{
  "experts_per_token": 8,
  "hidden_act": "swiglu",
  "balance_loss": 0.000608,
  "init_std_router": 0.0071,
  "tie_word_embeddings": false,
  "optimizer": "adamw",
  "max_steps": 7038
}
Below are experts of layer 3 (counted from 0) of a mixture-of-experts language model. Rows are named router (the router's row for the expert), gate (a neuron's input weights, with its number), up (a neuron's input weights, with its number) and show model dimensions 0-127. Each number is 500 + 25 x the weight over its row's rms, rounded and kept within 0 to 999. Numbers have three digits each.
Before each expert's rows: a language model's description of what the expert responds to. This comes from a sample of Wikipedia text that the model never trained on.

# expert 7
Description: Commas and periods fused to word endings, especially after place names and list items, e.g. Afghanistan, Jamaica, al., and sentence-ending periods.
router:519475491484477496513519493500524502496501521530531496489536496516509500526514535510544488531452537528513548496450500552518465464476493484530489518482513543510514486476520468488464498453514496494452532515480480504479496493507500510531489510505514481481470488552467495522479481517489471537536512518491500527525469495516480549465484490536499452434459491470470479492556492471483476505494
gate0:513509533508500504485500484523492527503513441496527479508548447493505469499499453554462523456516509510508490459489514466497544484482541504478461492479488494510525479469466516499509478444482517493483529503471500511502508568469461573502538495485525510544487519471506503527506471473510559465478513491511502504514489451487495494491494477507449492483509498514533468491507508498511504520508
up0:502556459463452527509518502489531494498499518503540463510525480521524492501509548499520484520480511545503521473461527520547474476489497506536511514526498560504475504498515487480469503469527501499467554503493540510457478461456530488515475482492537503479488493543482536499534498471488493516502490496502514524508464493509471518506530498500492497437502475457472506516526488460456478471471
gate1:472481479490504474532525489513480478518507520481510492498447497466486518496445563454501513527503433499507509551496474539489483527527493477485486483469505513527473504447486484542510505525521428502467472527490469522469510511500521516522518496465510541472505484491500476474491518547509466519533555489479481484465535507510546504485501491475538523497487499486517503478505477486521521508497
up1:511469423464495504498537527453459497514487522489527456474506510505494451491490467504481470521510502507506552544493519510510513455506431512535508517520513506544475500524502490485486492497499500479439491505484495505480484460478525440521472515459495507485470477542527504505478502503483452517492492504504464506506497503530533522522526499523534498453481461470484525481507504478503502484525
gate2:523515500505499476536469497500547498493497564499503510501526514458510522469506571487547459510512529489493576467507499540542496488507525484513504503489505514469508517489516486472473529515518426508485512517477494507487477497518478458519464517544497495513494526494497492518481478485527436504496494518465483504524442510519523544494515497521504495472499494488498452525543476516486533501492
up2:476528493483465489502517506496494494469496523485494495479494489509505528505527501510506511479475533494509526451459469484499459474510555524514471518440506519456544478477524524506465468492497487496492508506493489540523551500537501501525484511506505470474468460544467533498476441490489483537465474491466516476524440466499510516475479487524512505428516472503506502522526482473517515469526
gate3:458489553505509469479523485505510513486492530514498524488515512485476531471533516474520570517471490470511507473528528524495483503516513496464503460537477518493515487450490511525502513537506522531497516486515491516537496501517466540445491498558478507512527520499493479480498520500535490541474465498429502514508480503535482493461492519516530456505496538501529445516518459510467531512514
up3:480507502505476495453485474521532509506509489549505509498456457533504489530566573476486499525472572510525515467514487503473496511516459472481490505470511512504497511526503512520455521547518488546489517487491525504537518513489486536486458504496531464493477499479490485457482493512505477542462505518437521506520491482506542525479498544508527497496492504507509458494489506543516499482490
gate4:480470499515538474498536470542488478529488506521494488514509535520478514490533499503496533498484458474472546509476505507519492512499564504471507491484515501528469522482517497522487507503471534512477486494465494519517460510499479557505507501559512482441502497485529501459470493537542479493559487515479474549552461511518478521435513489498474492481493497502498464493505478539482497540507
up4:473495521513512520503462483521493505507542488486502486497525475495535486482516413454497522437528534483483532470498519465532488527474477543496460493502499510506529483496494563492492542549512522499495472500483451507532473516481432493470525543515497513496491475505538500497512452485520511498507536507503496513492470500487509486465502517491512492517546521502517531489450509521515496510463
gate5:513495508498502536467534491509461516487485514540515521528518533521459544493528460490545533492513519495514503482490492503503466430502497550466508508547488511509512502508550505492484505502486510505484483564498504501559448491503441467487514479496501479511513508509552485568486484519466531503514515524514517513516478510526475514463481518487546504483491454512485502499488530488500466477522
up5:493595525483534462515494492505485531519478519492518538522508495487477525468497493458518532487546539514478483470521528452514510496479495502485531471487496504575517507522478517492525519514460536499525496502506501488493487496492507515483507528512467492514519522464521487498490539533535526527537473501502506516508522478481495465487490462508488456525506506517550560536520516495498550517520
gate6:535529519503491474517523478522505483492504492510521482507484471512493492479516533498534479523522520533493509514492521503496504529513500457510521518490488559514582514517502476503514487507478493514438557543481509532498498494493468509546518458523500492500476498532519488508462482507499522473487513495442486535513482502500509485463523505505454451453499479485517443515487570473512504532464
up6:532501476468506475471483490504488469487498543517522477490485520507475524478538493473521519532506478485483546440512483492485495477500514507504504494545502516510499494494484492481494548511487465505494581562490510471485553472484505460465479495518507498466431491542539503508473510483487495524489482485485513512526480522533501521503565511474499489445506520494522495525505456478530497478471
gate7:490474524539546484509476513499464523517467507470491552496466451507467501441482513485450488513517494503474520502520493483492520472469526506497514447511455528493474535466500494544473535498470505512542512487480477472476525524524478507554493515476517510490503486454516477487473531512493485505521530502445470464493475479465543512511525484480511517529488474513524540483512464508512531510488
up7:539515491485459537510488506478496531528465496493508513494493558447523499498473473459505492472556503494503498552541468507490491523554508503511533472466460483456572525520515488470488517510503523503521497498495524468491516487513527498457506488516480479504545511523475522508518511562485483477509512490525518505499503468503489499515475510470505487513485459529542470493514502509442501516448
gate8:512438467509464534514506484501534454452558526530492455485494537502508477530513481516536476508489484506514546501482477529463505470492477513484490534495516562527531500494501507471457489457522475495475531518478488539518505469510495497468501478499487486480472508537535505507469485498479494496500553490474513522534494492505517564481476516498471487469530552498490464522499504489497486480477
up8:548458541505496502472511483546536474486493511464467512502527516475479491500465493501509514472507497498525475497540488528528512458501544524462521516478520469457506495481525522525521498450504422476511520556466490511493534516500414505469490513505487450520498517480495496487465494550515502462493505488499497535527514499506494514506499483508508479502487541465504470512520529510491529500508
gate9:471483488515516515525500490491560512476486487539504519477547497559513502513515466505497523505476487498474530512485540485520527505499511504534499519505498509559504489524474509473460483511508551505550497513468468507483489452526475479501494505541461475450498490502526500457485518440497531456522503534482530503480473495500526514478483493487442474493557529540496488490493524518542494497487
up9:493507503518513496509495477453506462478505502458496460527496542485478493525506506562458489498483513496495532488511498479541523492496505519487453446537517484496507492552520480560529517532475522474480491442551559464522477495505509481478504501507501510530528527499485480505509527523520484508465486506534482502571477492482502503508537507530545530508482497532475502520514539528487503486483
gate10:522530529497448496557473486517519457502476520445496472524483443506528477453497499501512491497463529490512482510496534522543511510491501453523507513478505517505532499494559481497511497479515485496465507519457481488502467484469479505526504512510497520523524496514480491504514489513502473501506469509472447501487497468463492493503442455514519485476516520494509448478508516498451487580478
up10:479431460500569510459489480460500518473530515524526485475474512510463499505508496505499522492548478494480516508489495501476480444544504566483481512527473512503490511509522512513466500502481480512533514484524528518485549516512527502457501490487500514472460524485536489477481504477517526526479500486496526471511500482523518513508523546484499485492453491494523520510494451495515495413496
gate11:573472508514540531490494511504520473498501514503531516504531444478507513525451521513509493451503510513492519489483540520482487483479500515507529501479504508501510504509539461491515482522516460486481496512502480477452474510454540508543481528475550492512494496452464483502526483529483508506491516501493477497471479468509519463554535474493478468514471586484507489481526469466492507486494
up11:518543466479508504534481516517510518468520493515525457499498500511511479488478528486503459517507539518523523488525505512545483449511488476513518470478517537504519526569547504473467499513509483474475505507508500519457505459473531504545464546474492488514474490515510483503539478491493470548494521503486487514543453494523505486539467504560482506488466479497478464512549491488508486481457
gate12:454515516552513488491503466519516471528501516542478526543511492500460499511537502527476523466521480514494512507505515508517443481530531466479448506484489468518480524477498479518519500481484540536482505466532458515507529498480504527499506497511488566517499514485480494503512506512562504509516513490479469463476550475532541522509523478483471507566504480536489503490530526498454481521497
up12:490532506510501548469453452526491524499492506500534528520510546509519493484505489494516494538509527455508503450521470525476518511482480499503552460515493486463436485513501490500577528485499525479479527493500522472501499510431490509495476505523505516528500520499521515490513514457470539491508522495530484519457499483492536521533503485440503513505483485479520495498505522517451518485551
gate13:479516534505517521502514439465517489508529506479483454490485504520510507515511467442537486471500464486520558499468465549484455448499499525523490479468526481476549506517509504508471522461513495534465542502490542495511526477468463484487482534488543504508459509509542483480504500468500484545529534502503486476514510508525484515547490489488495474480484492519505511522507523518483483511447
up13:471473503554508499466475484528449529472520529511469508500481535489481490505472456523493514502551517520453513514477507513507470482509506562453494483534499489508497486513479470534523525526473441507503468480520503489472511544514491542496515505512495476540505508459483460501488468516530496473521466522485468458491496485505525494552505494486524499556502520530486514481472500520501525466539
gate14:485458509496488479515500488511450522544561503507502488515427470501510452496475541504519489434510482481521475502492478556502502492540528508506511497487497486516443486529489475537518508470498505502504518532515466478548517493484503478499491467533482525511468552476519512506490511484513486474531467510513487505522546511454469479522478492470502482482504488526539496531481542538513500486480
up14:507558520473502515529475501538468477485491522479463510505531545499443489516492518497523556551493526477488476489483524465484531542477536512500492429493529517502502488494502464505566536488486515512493504514507551473474479502480519495524478505513508535567501530490498465541511524498490538477533512510511469488490498489521479506512500476491503540522504518477495470499522456478468496495505
gate15:511478482488488494534511468493515488508514506511543460505537489506529504533453518506526516517460543513497524533460510499525480496466503504531482533475503523567533469504530469485465463463529500460462484521480485504484478512499492562520495501482505505494480470484491493527492468529506492535508492517492486542531475512490497510453520510566502460436491499480459476500523507474511473498467
up15:512524495505506475490499482502495510455519556463480502509487513504454514500487501501502470513485484479516422519461497535493527492535542512496515460518513503469500488493493496560552546535516501508492533452515504531441533486480474487508474484511489497497504520470494500503506567519508485494500483459494499497496515493538509513574531491491484468506484514502462523537519509478462506487544
gate16:503499525534517461529504507472485455508496526533439482503563515503470502505454534518504510466487469510499496480484486546511463491468485480518533488473496473476511509509506498490488524508491467532467513540410493524492505523498457485537508529503510503481489508474543455469492470486531467496535489521489479470515503488462505485504501493504517499549513526505525485487513492517501547557493
up16:527484555506517533499480489530497434516528485576488509476478507495506519527479510513500504474503500524459516556559488477472504495519463503485475494500504510523499510530540498475488451491509545495496450470512515500499472535466453516477497500469515518503498490445478488459486482534490495504499471500484494498481508504501492434487506506546484508513471541462509505504471481509552476490503
gate17:524506513485507473499505524523483493510525443473533487504478570529495540462460542472491507561509491545516519505510485527521483515484466454512491511477473511463519485473479487479520511565528469512470510478484486498489464487535531480487511482483500531489516472514486492522506478527458485536448509522488511484495490499500478455488489532496518526492493457533520503463440525489520504517485
up17:556532500491509484501535501483475495463516475493548481471497509501499547466526484461518530528498492480482544546493464520485500492529492504517537518464475504471527487552516479430495479552545491491487474487509485522481485502480502503540520536499490527465494437514549499497503470466490483484485510513490496497494470545525523458515497479496491469462505509526490488501472510470538468487492
gate18:531507541489489510471482508559486501517462498552484531495513431520463538477489520452535509497503499503508483416516501490509506486482510462485512532481496531530519535476550517494487510490508476486460491513493479529463490525507479487505498510473552492478491502487476506518498452515474518500506531495475516483488467463537506445533522478491485468496496544499529492469473499467499504520480
up18:534504459494511538536488477504498512504496499520505472485472512497520482502491479495475495530499499468509547532470460493483511459515489484544477477517494535470489514531548465488475505507493501470478499471493492532441520538460570448526494497471552506489502478524472507504480512491512483523496521488562528528545477522506543493512518490502485511484481482479515518528506464467512467470550
gate19:456533504499506470527498475494473458503535524474504458527513464527512492501490485497505536499480499482454512506491525465503531473491521504486495465509523537541498480449496486516523496468492545492472517490515485526511532537509464572516523492502532542476491499451490493537518487515532516511510541493457492487479490465526507523484519490503450515496454517503510461488537430477487488505502
up19:558495533541517490485546484480509455510514512494468519483496485477458548490525496546488523488496482513484449490529477519459478487500527488464516474520465484441545517475527497498487488498490511517511473500546505482483534517497485499538508534529481509536536500462505481509508494508473477484524506504483487449504502475496476454505470507500476522566496514543512465527496466477490542493520
gate20:514442509522549490502493496505519491490517478489545497508484500520551511504484488524500513466468459530503521498465504490498520458490502532476485530509492507504526465492442484457495492467515485543501513530464484507467491494576554481480490512487517483456538497518505496495498492476487500491474488521524499554480505491497444535506530483505481526476527494552569498497475518486508497503542
up20:504453512526497529532477515546463477515509487525498513461482557482459511523516504489512487552545473494530500539528495497461497528506468440524480491491534457515454508500512508494484458529492458518513494481516527449509508548492512510495516476512520509507489517500469474467436489517501511517484518504457501516513533527507542482496523513500541469498502485475514485476470477514543503498470
gate21:475468511536532547516523480480453499509523492475525524469513497520499538461502490474483488447501443535479554545477503551436477529495518502518480486488488513478488498522504483500468488491510515509523466504515478479506479513503462531500511515556526477472494479494497471485500532534491503506513514524481500464486493531479480472465474497474523556508540537519463525488477523490542502499485
up21:482542484491494502492447474483482500512529515488449461530453506509498510496483538484541496461489504462474523538508474520479520452558520509488459457501499512545538476465506495535502544544482523508497504454509502518528478503446532502518470501495512554499468491467480506515496525480546463512532484480516487504473507500475533515522528500521527506518511497497526539497482484498506506491460
gate22:498517558488515474511501486523479524498486482490514499477479497490509514483485520479502502518529440518500501501503490430533502513505535498498487499484509492536509517478535494516490473472507526530496510477502441463475518553501496576511500521512515505456491490461431511461480491463484538491494508483512519490485513514484449462509484492486472459497478587507502508483474497494507484542487
up22:488443542492521480511527513501504485487497508445483509494561474506484472496475503513453478486490468497507455486475533490471495491501503576447481452520463489468501456473524506506502491475513514502475489467515495517515454539482472545523512510494522472487491529505512477476522495509525495500490502499490492484482530465474467451551521522516459487535519497537469529471505490503516499516530
gate23:534499535519481502509503493498536482512519489508536464510539474493524482499532476505472473488474551511502522484480527483466531516477509490522507519484492542537551484485488506488472500468479555493439546505488510536508486546496490537494512496500501490520500454486494498553484440488485548533500504490514511520507488480500472522491478511524453453492521480500533486460526513464478473556501
up23:506527507493504499486507482526492525512497499415486523506498495533474494510492475481508456478498488490492507506500483504505551467518477499485526499511502502522485507494475483505470509484481456477480494448505571517444542540552531523557470496513453518479479501459484487541482496475524513476514512484524491532475561539514540538507507513518496496525488516506528543506493535490491476480517
gate24:523544497461480508518501508484537493513491519512472468479514504522512502470526523500521490514491540476520473523469506521494507474520477510522510524500514500488557504488504529447495513519527496503485534527470538529522470500528458526503473497516478514509496480501513496558472499503492484520520491512460534562527460475503459551436472528529531470442502449500494468498475496516492482534476
up24:454508494500519512467489489505496506513525523491489551528494471490509502532445479516500484475499482518500493471495485468493491505499567499482498487469513489557511510503461488503511532513487478486515500520541484524474544505524516557484468495473467523477480504484481492517553487491464501497500435485543507504451560500533489532499481505484463538491505544521489503468562495499531527505469